Weights of a small mixture-of-experts language model, trained from scratch on English Wikipedia.
Size: vocabulary 8192, 31.9M parameters.
Experts: 6 picks a token, a softmax router.
Training: a variant of Muon for the experts, 321M tokens, 9800 steps.
Below are experts of layer 5 (counted from 0) of a mixture-of-experts language model. Rows are named router (the router's row for the expert), down (a neuron's output weights, with its number) and show model dimensions 0-127. Each number is 128 + 24 x the weight over its row's rms, rounded and kept within 0 to 255. Numbers have three digits each.
Before each expert's rows: a language model's description of what the expert responds to. This comes from a sample of Wikipedia text that the model never trained on.

# expert 33
It responds to: Opening parentheses and quotes, often fused with a capital or year, such as (T, (19, "The, plus section header markers and table line breaks.
router:122111100114108118138109118117161174100138171153104150144150157138135100092134115110167118108118147154112143106096138117179105143155143098079108122111147150113103119142139135112150144141160165129124143135131102137128089093146136170145100170109105161160099122119158112122107163137133137101151149159135110144106143105148163146154145141129142096155137151100099090129207173122127165124166
down0:113144153119081102174105091106149120124180147144119116113148111074122117139113179098158163141126139111098101131104143155095109115123180121129122131101153101139149130100120145144117145186137109180092117138150135081125176125160124138139132132132135117132124137116127132078158124105129130146138137150139113125132108143114150139093150118094109085097115174147126151104149119058119110101142
down1:116147118111137120091104126132105105168078166148139114110137106160109143109103165165131149096117116194168114108096082137111179148133101130183145138110140162138118110135087138122119136158163130092123120093145110134142134119149127129115128089116123124120122111134145147122154150128154096131158097150098153135132166145081125097099157112121130122140111142103163189133098120167148083125138
down2:120140119165153106127124119123119103125144112136141152121111111110104157130109189083155162153104079167102121101185148114120147099152129119158123144094144140135126115172151118145103133118137148145154138150101141139117085125132130118170099103110100155117137100126117138134146146113099130128112090122109169144161130134125186131099111192167154077127096100110153122105083085115146117122128
down3:146152114158120154117087115136116127118164057155099106153121153119144120167129118105091125112129132105140112112110156100143156116157078134117137146142115104092132126158184111112120125082099116170111059117104146148136174135144154127145143109146074089139128104108140135143148123124137151101086161133134140149132124111136124153182130109133125169089129162122117143105115149123149095094124
down4:115144141127105077113138122099181118101094150098128142144161160110105125152126109119126126132109126123152131095083095113164129155113117140130133149107092161127156137160101131127124124155129076064115155091133140113076104148132121124123132045129123154108139117106141157109108095113120128133117095126111152131142194137146146097089178134124146143140129135124105141119164121157128105112166
down5:094126117145148094110105086100167126138118112132088137121116110120138133136151163105132134183115105105118126098137125116123172153146152118118133166119126143151122152103158112157152182166112150140117167141139151118129121131108161180145120153115130135106128103116090116142118120131179107126166152198128131116140128121121094123155150132133170133132134137109092115168148148072190132179136
down6:137128093157158135144117121100113101135143102147163085119119107115140161171141098148139086117140129122108122139116098129145142086155128125135113154099173125145144109094144143139139112127102185134093127153144102143156101099149130054151127100095134119101122144141156100122111162160110111137131177114132098105107115136139109130145146160176113130090076179114099107110151085126133134106153
down7:088130130100141139133125147082143110164116126118130112095152091144137120127107137103148120151137112133133128133137166124171116158153175173115159121099120128134144140141162115138152150076162086172111125155063131133118151141155125139092119100117169188135118100129121153158107135159129103136113122144074096112100146129138132108146124155112107078102123095153141175103133097135158150151127
down8:117094155154123147166139096118147102134093118101110155111134140157138187088139138102113068141142126116116132153132164174161143117121100117089154147142143108092150149122157144145098152094150132126115112140123127146110129116108161106175097170123115125100177093151134118113148148145077113137142182108140100118102098119120132141122151123164141096140106097139133139116175112145153164120162
down9:133153136142097126114132137154162160144135086097167143142152110141136161106092148154152116118129095125127097171157110150133098089150138148121127119143119134132117120183117109144177133126082140137135170106113147125140159119138113113075112165152147066137094113105149139148111137132139137109153122157131164070135065118123062108099103150098126122113108107094106133119114130151115133110133
down10:132112104171126114143173138111122144145139142143105143144131117137143122120119136132091108104110080139131116133106101152154139120146100124112116150178143125134172138132126200094165127134121131108114095118123091200165167096121119116154096135086123147122139148142125163118179108118121108157142096114108119096137128141162122120119122137090083158181094158091110123116185125136146136105127
down11:136098174146116110162132141136154138146166105156086095102087084101152152121097156116170156116073118132144117132116118120110115124154170123152112118114136105139066122117153170129125123118115102114125087132141151099101168102128135084109154161106090125167112112113141105135117160143097127127114126169149108110114121119126170075098150155110146151115140167143159138153131126117161139100132
down12:174146113139117108103157118084093091104131129121116172194137166140105125147139157119121102134127144141145166127135089087149120149137151156133094123128120113173101136106112124106148109150122101160106159127135141139123113131131120169152165118134133146125123164125128120121138107121127101153180140159093042124137127124096116105142168169125147086114142120122129130134107142153116093190117
down13:117147129107129131137147103118082115133119098139100116083092147147123117166162062121127136071157123111176141152126176100139163127138117117119138134143154126129195079148099136125120086112160173110118099128125108153125138117157141121121160110152104116134142084141150135139115164128111095135135131113102087187112123144115141104142129133150104125106117111083147097099157132122127140102169
down14:103150126085123118092106161155125164130154161142116132143137147116157108086128144143125144128099126107164124162124156097089127145144134116138147155118088146132158104153145130145126077147094108129130122093160109128162116108128101120127120118100110138160128120183170116119085107105179085121094109114115135100136077120154146137100131122158114103135135108108169156178115171139072105110136
down15:158098114134123081088124143139117125082117118129157149114104137193126122141134109127127100172139131121142146188098165115097135135162101139126131161117109115159108144144173165075104114060109114072131130130106107142124116129099101088154098116113084105113122107109127135136140145167117129134122124131112104118099143139117138133140126129095120096111097125140107099136114160152083140074122
down16:108184097142161098143092149088112112123137142146171174096110135144126111156128141100136134134131108146125125180108125122137157118108107112110117135130130108119101106169160175107124120139139146104107108156128115125129110127063176157115131092095152143110130121149170172138119150151094154088112128114108157166138124132129120138148110126168084141126116091145123116123128088140064139169136
down17:152126131147107115105152106140078119121136113188134146130160117116136161157107132134134103086141110094148120146116115122098107132121075141091083101096070115137158089144162137129077114093155120142124135112099147175118130116156089112173132126110145111162128138134087119130158123147113125116188133138097113137133183133132113113109138147135112103099137124117103134145113140117082142180150
down18:137120105154134100129139144125144116104117128110086110157149112142100133164092135147091137088110101179127104098117134106128145126132168139100173103129101158119163127102088152097143183123159118148144151114115142120127109141113128085153098111134107117146103124131147119082106072129088119129168145100114131126161118125143143161137099142133108085171161159154130077128124172140133146082139
down19:165176124139146149161112147110113160138139123191138079104105106112112180156080152074111120117139118146103121136147117119128146112167154121099150143087146112167147101123122142116134116148137120149158147117105152099135141126144118066158151091093129102148159124133122093123093131166121108158154145157147079143117105104095151118108106156128110121132164088139128137098131109139129162118125
down20:130137148120142128138170133115102158160143123159104108116175122144119157113127095137128120130102135050106113159121110086133090109209148123112130095114145128157108134116124137131102110133139141139090139136069122146113163134114112137115114135111109079133170100107140125138098135114114161154102129097115123098111110147164116163105165127144165123070120128125113086150175167119124132117128
down21:121151098149132063095115161146160161123146157170138115119175119129078130152123127136069128131117061151119124135102090135129110133114139153116095141170110155129107186193131109139107106137109138163082111118137111097171091167153146134091122121106111155135107132148131153140131103130113152144116104123132152140156117128106127111108142091105142097123119109108111123144100145129120152132111
down22:137114126117165131133151148131149140139128124118144072158166131158108101062124136125137100126113153196151144126133148124139124163106098115136102082171128091153117150109148135106122100127115085126126132146116110146140118145155091111104148108121107152137169116117189127138137124081159090147168114133127145154137133159111129123158129102086110138061105134142137158137119160116133171159122
down23:130149153117135123106077114145117168119094128126138145194120103121128110109130177163119154101119113142106127178110109107138143119089110192143162137165137116112144118123086132096097093133115133100143124117161135160146104116173138120101174133100178172143146121140144095151139121132139154138142076129138111102093123099119122104126125114107145121114144110099190141133156150114149101106121
down24:127107127150109133147135157191133147148142174169108100118153121121104109120124104081107141099076116122134109144148123137108119092146105135147137113155148141153128106147101121119147161166104145163132132149082123084144165075111106122113109142141129166082134130114112148113124159130150100111091130097146132182131124153078124135113155193114126144107181115130121134103154122131147119116165
down25:092132082112100112121144101093115112110136111129116177107142137092146100132074130100115154170085118133123144115125140125061134119135142110150145126108136165153115100113116097139119147173160111189109100125076135133104138105082126132130141127153143144126134130103092126127103142102132118170158124163131077141112127120124131117132102154079147173124162150081131152128098118146161147121115
down26:124147159142102143132141144109134123134085145147041124124064112101125123102131127106083123106128130134126121103129090129099173112174106130149115128135149130128144123115105101132103124105093160130093121090130113097157149133125105120144106171106152092126125175142059146154098129099152114182109135172121147135116142145156113145154154114138162152101124130115117137107160116116155154119152
down27:140129111162117127108153143149120088111136127107133122115125092138147103122104136136099146105133076141089048143135088155104150128101136113104148132146118100134101101113088116149113136104095063131089158133120125129121114117132132133152100145148107108123123103126106135144153122139099108148098112118120125132134119127130096096136149155210159133090117055120069130148102124122160125133144
down28:156127126102144139145101116095139083139104101105110101150100140106105134137104165113141161152137145145073108092168133153109118106132161148124166153135137062084110099089098079150092120119115106143121153148111167097097144136104143127110152139104152140148106111106129105154100122112131126134137149136134113117130138097127131116110122165148143097080136181133138138116104118099183087122096
down29:085132124145152163119138120159143157131141130120146131143138143124093136097132114171085137139095111130169126110125100118179138140120086122151121160131087109160144214164148157142119125130136144092104126127107106152137145085116088089086117079084131161104125174151133163141111153110131142131108129132080122141126164149106118132134137086106098112117107128110148097156131148126098126113133
down30:142094144143139108132118106131141120124123139140142117136111096140117094156109105067087079126108115085112113103104105136062116126131127172143121061173120136105146160144123102117124128109139109141124099116140123089140131137119123160077114154094103176113162110156096112111108152106102152132123096113149154147117117127131067146131133117131096123117127124133097083113156162140140180129158
down31:125117119136119127108146101156159144109156093162182127115094126137122140080173107145074116113158063120167136136122112130147143089133108182110107090114138150126136150168167093127108102155162146117176130088164116162142119106158147118141108110128118121164106119131133150132132121121108128153115114133154121081111109139100131120082163109128149170154139132116136149099093096140122107119104

# expert 12
It responds to: Nouns or word-endings for people's roles and groups, such as correspondent, Brigadier, rebel, violinist, album, band, company, party.
router:121110108108113156146111091109154140119119166174112172137137129131109116114129119113162150124110139160101111106129159149113069137144160110118112123092145152110098091115107112117161167156159144140118165142102128111126088100123161149145111164093107146144100114115142112127109138132142155133154139176173060152112113083140176149149152144168139117147143158107099105127141145102156150154129
down0:134184098124134148111129145140097109166142115101148112131124125133145120151121149100113133110152093125134140191139107157132138133088127103124182133121130128118134114117088143066171129149173138141173128152082127117145153107100168115099152117114124155116153130095102173174160142138148161122152196140074126128116142095132146136127102117138146138112114142098168148124139152103134135115114
down1:130161107148111092158092117119186129148128148180138130132184127100119124072130130192166092123136143123080137114129138119120101150138136106109118115116128135131143155148128142096118170127145112128118155128106108111123134124116117124142163160154142154135076115103107062134100126098129129077123129130127106111073177146136140119143129127126166130116145132149131124069124098163104130163135
down2:117133097149104127122125156131183094087118177128156141100129119145116129149163145086182123073124124156139085107106095115124140117149117128102136163162129124096150108113160131195119126116134078127160150157068133110117143141121132103140174136147174103147130119127134105114100121165124138138115126134186121108122100098154097119134117124151097126118100123150098139118122133114167147103140
down3:132092104159140113130170144126171148096087169159103150126101155150145098145141071112121126084124160146116164081128162128113128111115131114167133089111128104116090161102148131122147112129124090128130105062151118139108100175190112113156112109120120091094093139103149107127091098148111117133149155154142110142113141125133129115138142145161106123144102126141110112132111088102115116103132
down4:086132097130079157120097163155123144110134111138145108100127118126186117080135093116104151085132138119119124105164105107130125165135108140085138075125132120131128122133112124188071121109143140142149133124126132091145104129152139103111132138096171148123142137117143185135084121088134117152121118172131131096129113124094163137105141095143162124119132124126105097162132149185149105154100
down5:139182108120113134115118151160128119110141152120063151132105127157111107135079174133127104136182123150140111108137118124132116140114147119107103103113118171129137128171147089126128143139143105126117165120126148109120104099039183177124103110131132108117151155096107121104122079144125138155124146097107146118096151110116113140151126140117121179147120120107135123105099112114182120101139
down6:142148153163100109121126090094142121173100074110147141081095151125145111131140134117148130101129151140151152151128139132166101137124160142146142171151105151126130104117169090139122148141131094145152133145130149132066160093153105100124134106154114165144128163130096143127203116116136114160121119160069174129137125128119102116111132130096148129088137102082137102111137134103141105117112
down7:115106123152105108076136163116124131148145159119118114124116144122158139111137130111095153120123136120161123114147150124153120148159174143152144101135129117183080086091132147108158143130105117118109156142137120088125148128124122137117137090124129143162100119154161065090056133091128089152130140140111137157129109142165099109142138170141102099171073119113107140101133170100158125125146
down8:144126139074212128131127127117097182065098149144127145186106104163081105097127118133110102138119131127111127139123145116132126152093130111096147101088123111151153132086131080166147101110104095108102099114155112145128129156163131149135110170121158161135121125120145114115116139135126165120110102134134161170124130116126157137087125098129085131111138137103150115117127104126114105131098
down9:168123115105113146126115122100148091157124112184131105131133117156147136131134142137138125146119154122129160160115110115142080122105144141137113123122113107169170105118131142160116120123106110146192100103145119130146125130134137121099097131129152192153080176144105079107090132134144103179163107117102171142161128101107124095119157152113154117180134119152117125148175106152151132145163
down10:099137143148153124159109116131145147127139117081117150181155150173178133125135122169160122127126168178176168158110126123127152120105118090131081114099129100141156132148129131116145118111094112140127112113145138106130125129158199130107142108130101134107089123116144127123110166116103090105098109126138148125139116147115145135159136136137060144088138156102115111083151112117095176141135
down11:171132133128123119117128157142098108107131108166120119129119108151127094166112126138132142107183144137161150158179121119123151136102090133142125162125107108151121110105139072129118077146121142109099128139129145164133085158094094103086125079120135111128084150105128098127166126131159140110167113091145139170114106120139079126169105107100134115119147145145128127127072156170109164126131
down12:112117129125128104100127148145134155095131120117172133130119139108153125138104108127111083179131137107145157095119132098153110136114100122122143114121141145143157129101125188147129121123094123129105125088184154119116152123147115150203133119182161112183126147104130129108091118108104052103156136112148147142156086092142138079119135137125102161116122104105147162126113152105126124153120
down13:127067170162091125117131122128117095130169124127127164114148088131129124118118140107148135128146136121194157161074155154150151121116115148142123151074114176120171103153151073131151130141120145161118178135128121128141132104095144102114114150137110157112084126095091106141173133168167145100117116124120085119126124137104163141142161137108133140137140117165125126130121157144116135150095
down14:143122127142111169100106111166088162133146133158166105141157122102134146142170148097133111125133136147105158137143163120164119135124124151110143140170150152152133115134139134088140090140173150120104153113160138141089165080163139107121166130093088128151075097090132095125172154149128147118129123119130160138155111120093122167065116136129137083111156124111112125125125161123113093153119
down15:108108145113102117142111135141146181101098132107120123181109115129130107167087084100126077106085091125138135132122136103119123144085118154137115142107150083152141127095104093140116080130133088110144084171141137128120120132167104137136096154121127130166112184100158134150146119147114142132142124166112111169153121076110153116119161156158113116116135140091125090138113159108124138102140
down16:120096161138103147116116170115089091133130165096091117125079140100128170084110116163109109150105145141102168162163121108143124170129156141161101100139101157060126075134151084123113133147104130116148099172114128148118105133089168146132131125091134108091144161109116122130125119120121133140133132101141113141125157113114110101143165159131137100124105169110098103147106110123114104136108
down17:121129124097130114116128110156107156102152110107119139153149135141178116130149165133138167110119227140147134147117124149158120143110124128136119112143150130151125111133107167108110176146118109130167152160092155137116131111126190137140106148114079114142115141114120141126171155110124117121107119103135101121132126144107095195106131116093148104100146131090147082125150172134128091120086
down18:129132106123095151099130107164112123159125160145175112073127127174103128169087109134132130078162103127154091130107179128122116136159112111120141109168108105141096152150138157099136118133118136162133155119113132158119121157131130159161144115084133103084146139100132150121153140121134121122100108149169079162163142113134108076123125098131157100108157131110100117191131138135103139139145
down19:165146135096096101139090114109144127130159087126122099093149115115155114121139174104175159122125157127162150089086077109170124126126097129135157117116149143147135137154130145112161156177122102110109118141144126100171104146104098151120064132140145126139148126118115125179089178173160114133131150093151164113094125127129152092135116117135157123103113122119104109142139102144140149114112
down20:126140144107108093147127118134133133103150150135171155135163188155092139082092129081108109163109129124112149110119105124143076126125097132084128114145122139133091056173129117107123130109076138108116149127125096130088162138106118108128151186134115167103154113148105113124095133144102137137102112137104149171155143191121106127121138156115124124126158158133132146152130122107101131125117
down21:136082110135086105155135137147140158137124173109146128137157108153132090113131129123137115137129159111170142169120114103115126111141164140162113129145162108092137103170132127108117137130132124163123115168138126132143158086124122119162102210138132118176118122106127098105102139127110094084158146173125121113121161160159143076148169146145106114132126124110127095112172113152103151091153
down22:132135126144101114101166143148169117121113146089142096127190111129156122131123094141126139169085168131128134105123120131137103136130142136160141132151159150115124145147132072167116109091154178135127162122138128114178148148141125139123125138142141137167129134131157159148108158121141110145130191097176123178099137139139094112127140102127080167083131142088157123124160088135137149135159
down23:122099127080102101167105121154184073127190127120160104162172132147150170150127137124139152134117091129149118106147098123157125102139157128121126124115141116098144154157146099137094137128145158145129145071107148143110092166123129120101101126133134128138163103153135098138091114129084119166124105127124132134166132143079091096150107103108159125074142118127142130119124131087144155120121
down24:159074176142186099127152139145189160134132167116113130139119125134147140099108117091114179105119154150128145098112051136131143125129154120127126130163162093154117119107133134141102126128123139145135118148204113122128137120140117124172119129113106151119106138089124102131081113110166105122166167171113147114154110105084110134111154118136135117134147116136147106121119124153159157124123
down25:128113132158127122150153141115076149139115149108137123124107117137145102117141146114129113165127132143123156132125091141212158106147162087129178168114165147110101092152111097118126141121146079145113148119113137111120134129103125125156125161131093105117086118072152107108150110174065150185124155096146142140129137136139116123113120134138140142113181119154134149135152105115101172130135
down26:114151155133118099076126143164149130131136160130158105113164078136158182155101075122112177079136115118139121097092136126090148087151116132121123132104127115140149155121156103138105144141126134108119180100072119092105151111146152117134145140141136141084117138138143115164169140116149119106116116158164132158141148161161096096136126106139133138151134143094147119120064149115129116143132
down27:114101120138123168096121135161128109142159102157146167117168137156103140110154181131128114136118112116138127154105127153126144130096124128128153130113112143096171145170161075127164116119136127119095115166149115155110106155082122100106120149123188114127154135098117112103142159145161130128088129147141144115123120108142168131097130098141125157072160113162109082129111077132088171134114
down28:177149136171086157101138109131165132110117088074125101181115107125130108109095098128124130176142075138110114088122094129096133156140139098112173144107097173144129132082123124136129088113121140135125111141110164156148140130127091137170107114171130146119134162118108184164097097110105147150107128112108139102120129141118122142136121099114115155106134089133099124127120085154125120130113
down29:112116077138110125167139085076137126151117097174138148181096183180117133133126165155120117154108156143121118121107130134140157115162169126138142068122142174125131159156132127131122166135078100138105119149116104110115065132151113117138120107131114163084125098125112111161136141103153113108118142129092152108119117155107141150114130110115113114089137131113137180131145130133124110123163
down30:122136117117130171056107090154140117115079144188144094128106103120161160128168106130159162131117086105128076094150134164137105105130142143112146108105151118116148181165133122116137131127148119149132093113108138081178157147112104113111129119116142112104149105137124145141108131139122111167090156120149127092112150122101131121168104104150102153130089099124089145130141107125109153133129
down31:070138113106153109171136135077094114121115123129121143125143064070131094131112136147089123138144120108149079153119081164171128124119130174186133142125128115131116146140137131130072168113126163123132165132119081168117142122141128122127154151119152112112101118126121131160127146153085130131158141123123111137083124135146080117112149118132121148131152124138177149114103147145120178119114

# expert 37
It responds to: Nationality and country words (American, German, USA, ITA), -born in biography openings, Personnel headings, and surname endings in lists.
router:154097121087087147164090132117152140124140160160089161141135160132129123117124128095163128145130158147106120103120161132130117124170157089099102132104157153101101097121115111098110152125167155148136180142101081091092085117107146129133094162119123168136107124092135097125114147146148135129150114149156112123124107111126167157134118152171172109140134167104106099128152119110168142140157
down0:166110126106118086163141112107097124114100161108174122097092124166106139141139149140161132144175159127197098113113140093146155159124059146112132101114151094098116104108140138129109174145156125150107169144126105136138145155171148149141103115106140137114133168156118119111126128158132101087147119157121155125156099134136094166107143101124138123142118144104140118157118139102148087108131
down1:151133108137137121134129151114134149123121129141077133185110160147133116116126082114126115097123165162095125121127155130054126153155157113182070143124140130083138136095117121127141149142164103157133123143127158140145101118134121140080131159101101132136146127123092123150147117082161124134128126140122096151127154143127138123085150179137151139164143128076120118145090143127173105076109
down2:109133084135152111111136152152116122126091121072147181136079096171154138124131149149153145161122098105163162135164115143121118091131083158101123142120157145119110145150150113138156106084127122117114122122132103137136101084132101161154132113112140127161123150160136139153125139133138122092130157144135113099131138169118099143144164078082129157092125107120120120061159101170132137120149
down3:146126079132116090140128130145168095107144107138124129083116121131121121120150162200135093127139159138116132117120183142118091111120117128120101169119147185132090124131148125148150139145147097122158130124086105117186132123135108136131169103145120116123165197140167147139150135134124108168139172156137109087103144107122128141084145110153146146121095114137116120122109084162126100131140
down4:131136155127104117134140126150131107118119175134123139176118097134152086145136139066134105111104093089109107113132157112165125125126143149072154168155118139121105126158125103090153131166153118177114148147161091114136107129166175124117122166110153125158146145133160101147107101095106124116111139179130118109138104110190150096157118138132146106147087130111112118136109088095108133119126
down5:166137125092116146151139103121139135157128113159106099155099159136164149102119131163156107170136172148123120086116119117160104152125087145154140135130127159162117126197128104146119154095142082087114162095119122121143105127147123143135148151130125162172143133131150088128164119116119129096128100139153158144119099135068158157134123143071139162109105112127119099123157141107146115112174
down6:158173151118100112129111148122159154120118148149149088158122174081119147109174118099114120145099114112123130169105150113132170108090146147126146159132150165140124122106103124124117149134147145208103080116159151117170138115102118151147093139129118131103146106149130093102129157125125108154141137121125128144083136150141126092122121140140140175112087162132180121103157136170118095135120
down7:144122154131081148156134091114132164135155191140189099130103127166143122120110137181094136117113133114139162166094120100159123174142134142106154145147122157146157103114150090142130124095161121128090119138118077086158085135097124122081114142122133125129126107103130169121113162124111114099161156123125111115090136107135110100142144161122129127113130122136121126154156119158153138076153
down8:141099130173156114103179145126168090126072128110145104056171141154103116122107130121142123099167131164142164135165129111099136099090119103117100140147113093110155134100106115167162097153125121084147113134126158135104127150135117092125139126163142124144073106150122116111133107133129117139124140109139167122129100119112091143092123128119088113125147113102133122124103149129184141096097
down9:107109123098101163104105135089134122137170111138140134134175162154156136131104088132125067118132164137143122143122153112171124096139142112132137148161171082070158151143134114156143145104113072149088116145090115128147133093121090134114121107145157113155128126113084130178124141137126124136118097116144143143146111146149124099121166129144120127109137146178155135125144117169064121144145
down10:099114143136152142093107166145128124157140141130153141122140101151118118139128128145177137136098113097173201145124126101135106113118130109133137150113122110161073136184120176117125117119129088124083148088096093109164104183151134147112142109109119098119116125115161087174116135137123115143098157129129117174103110159118171159123099147145116101125156120127144145139115126098098114164146
down11:164099170120176143114136146173122091106119169081132147167136141124146166130131089131127066141157091122125129123137139191147121119141141116123129094060156103133138130100087130131137139111153101126112149117139166141110075127107158142155126138156144129124157133104136102171112124107166122120143127098109122127132117130097105131139153104190156127108132142127117120100167146153119129161150
down12:133124135131134120120175177141141153100094097129118156148137116112112155100123116123160081099123097179087157109158130110120132083144142152126091128112129093154114113094142131135168135123173121096105114113089133098159158146148114145127136091107124118127119117157169166124113142127130126133160145124170105140134069150141123115140109081134101124093149113087120113162100091122144143189122
down13:154129165126097117124140116166146114139097143128127110122101126103089146113179147154095154076101145131102152176127132112106179167145102142106108147097122113089117122114141164130136112083118147121198132147124149130117109154111115117105106108115121093145133145193142155126073109102159125131141097149126104074106120141106138134139152135135138135123133113110150147090073127127128119152151
down14:138135163190198168109158090159136119140146141112126130078121146137102092166093142119107136128100123174163109091111139139170102148101122094087140147138141094123122136121156127116124112146118096126134123147112114151107095140155107121089138168104157137115138081149154127101138102068119137133139103142132142111112131099122168130096137158153126085138138142114130104123157163116150137150112
down15:144122131119143141180101163127107083128119136137178122138088155118104139098142097135069158067114146132129114197133128120137133156171112136097165175108191132078158116099165133115129101129125098161103139130128127122134132119128132059129113079116135104150103168126118128136109116124127127150158140132140138151132139108133132127166110121144149132099130096148137116090128110111127138128106
down16:128136123116147109116153130122157148134122093120157073127179112181142150140127165099105136159166158152140122126136141087112089095143154128119127116121076124138108091144101111113150163147109138128134185152094113095105118100088145106128119074100075126082137139160090114090159134095139155134130129092114121137160100122156137164110145103115129113157122115131161109129158136134130105125133
down17:129120123125138145120087140114088096162149184105114134109150112086123101069132148145133138126129142101136125147126130145129088119153182147136094149160115157134174146154125138137166122106125102111158116151113149182137145120159095108203117130125135096102150168130115148113120152120127132106109143159073147115144112113137102074104096125130148101117150152130116120092109127076128116134127
down18:092134123103124084092121128145125099123129150156144101122067157102142113151108120122109093131106127138091148113112130165119147181142087150112141119120142131128120136088093129136121126136138147139175130114175099111119104153110101089136146170131118111127203140153164118142114129112124182122135155131141145088135148082163150135121130157134101165143156104172112088112152097103107125145113
down19:121158128151111180141106145114151117121116136081110122120138070136135121135190089160171125121119170118139113152130137135173151144086176101085154141133151097110157115140105128139097185121126142149138137081102127114113152147128142119158146128135148084160129159119120080089102170136115133170124144141139118107095148118150149126147116143146145130146167126106091106153153112126125143114158
down20:155141121133118127103121081127140092133117098165143160123162154140152113145110088122116163092131163150097121109111143177170166138149145167123086147133141133129120124144125136125096125134086130139123108132120137148092077146152093106106099155115125127065129127144132163140163116145157115136124113181135127123134124116155151182080120140155133129166150100117056137148153112130126108140100
down21:107125131072104165104132153127113075085135114106149123086164123100153126105113137103190151153089127124125122116149098122150100117168131139101148156094125091164107093134144127139164155119090150118151104102098101109156089151096137109111136162094144129172108135116080160159135139150135147100137133111133094134116152127103105121126121131133125111102160094128104128112168099155125161123113
down22:142156155089131087148136112136135123146124119137108091137121086153151129146099143107136089107114153133119179161118092097139135160098123094130172102181096116099084102133095129122124121093094156163125143136137119122130143147095175144143147132184136129126143166105135108090114104134159138082112089145123162144141115124097114100088105144138135166128129105141154078134104100112116127106145
down23:126164137132140131145142155159101106115116119133161127108128119149069156140140131117110108079145145154131150120133170161087137139143097152042120123134163147123113105106144149097130105104106136116141131173148108118116157166122133100145130120113110172113178106157112117141110106131108143163092083126114142104125152118151155148120089112165143146170103115134096145088128102111122099174121
down24:155129110153121112138136134150131145110146168203106115148102155142133133114119141155097137147127123096139085137061103146176086113133124151138127131138167114100135120095136134129092099110131105118125080146103104120180145128132134139130116163152118115090138136149137173135121130140110123169103148132163160126137091143167132102089133161147104135068166120135164159148101127099125158126141
down25:150084146121129119121112117177122129168093104125122154079116142125142119148150160115108094124096168134142175134125100118107110132147115061090159145149113123139130098142187120108118130126140133145133156121103165087088127113160087095150098136155142124141139113110089110123142118151135113182155173117118158115132106134129126149147091141135122093115118140076105161097146125109118171111136
down26:091157099099120134140099113136131107090084156161150134115151090126127139142113115128067135156095134151125102147107149105121120127153203124153140107134140151117152145165098082122131106114148128149132133112154095129154138151113157130152132124126134108125133110118125131128107146105157179149146117124167095128088130104120071097124127159128126163107078174102163137147131123111073167112122
down27:130112125119110127139122100156119124092174163170158177116184131096151132124127126177131126136049151135107106123096126138136097111145152142103152162155133145096119097162142110110166147124142136111133126109127102145112118098107129149134155113142147203089122105077085112115140152159136105173133111137119133134111160136090132142140130144120126082119129169122129136138119113155125097160113
down28:136129098138138127158099099118133071121126134099134110142155109122146117191128081117127142086162132157136102135174147163099165111174101139138142124112133166111117117100123123109153089139107125137165129087162076092121124123168145118134143121085124096123140114142136136092117174137119119130084145113117123128098069134101130154116137153107131114174111157173121167147123131152123112149115
down29:129086116123122125119150186139098122141127146143132181131138089158107136135143113070151121147125198138142128129126126119118118104161096147145123085119153112103141180118109050133103115116118111134104119133167128132147156131166093145134126178105133159161110135109166127126099152140129140133133132134119125151150113160163116165101154117112106092161131157085104104118129121122128178148132
down30:106084149099108174125087157080132139133124107123150142124159130138105118083100137104128148129145169143097138093148109128129062126125135090132141093100104148137106131139136101166141130138112127128096160143101158135124085125169119124151137168133165171136123127123132138120103143130119107114111080118127188140195131115104096128136097128139105112134099131091168137093125133119164144149160
down31:136122104112107139143145104114162120113122174107110091099181120103138151144094166137110089151133111130124124156127134104132130133142085135167139128125158150150093156187115136094134127145157133148135102150111103136151106117110155125121118126146140122170146112125172120086151105139087080097165136148137124116141172160152098108118146175150072111140127136113169122150182141105112166116143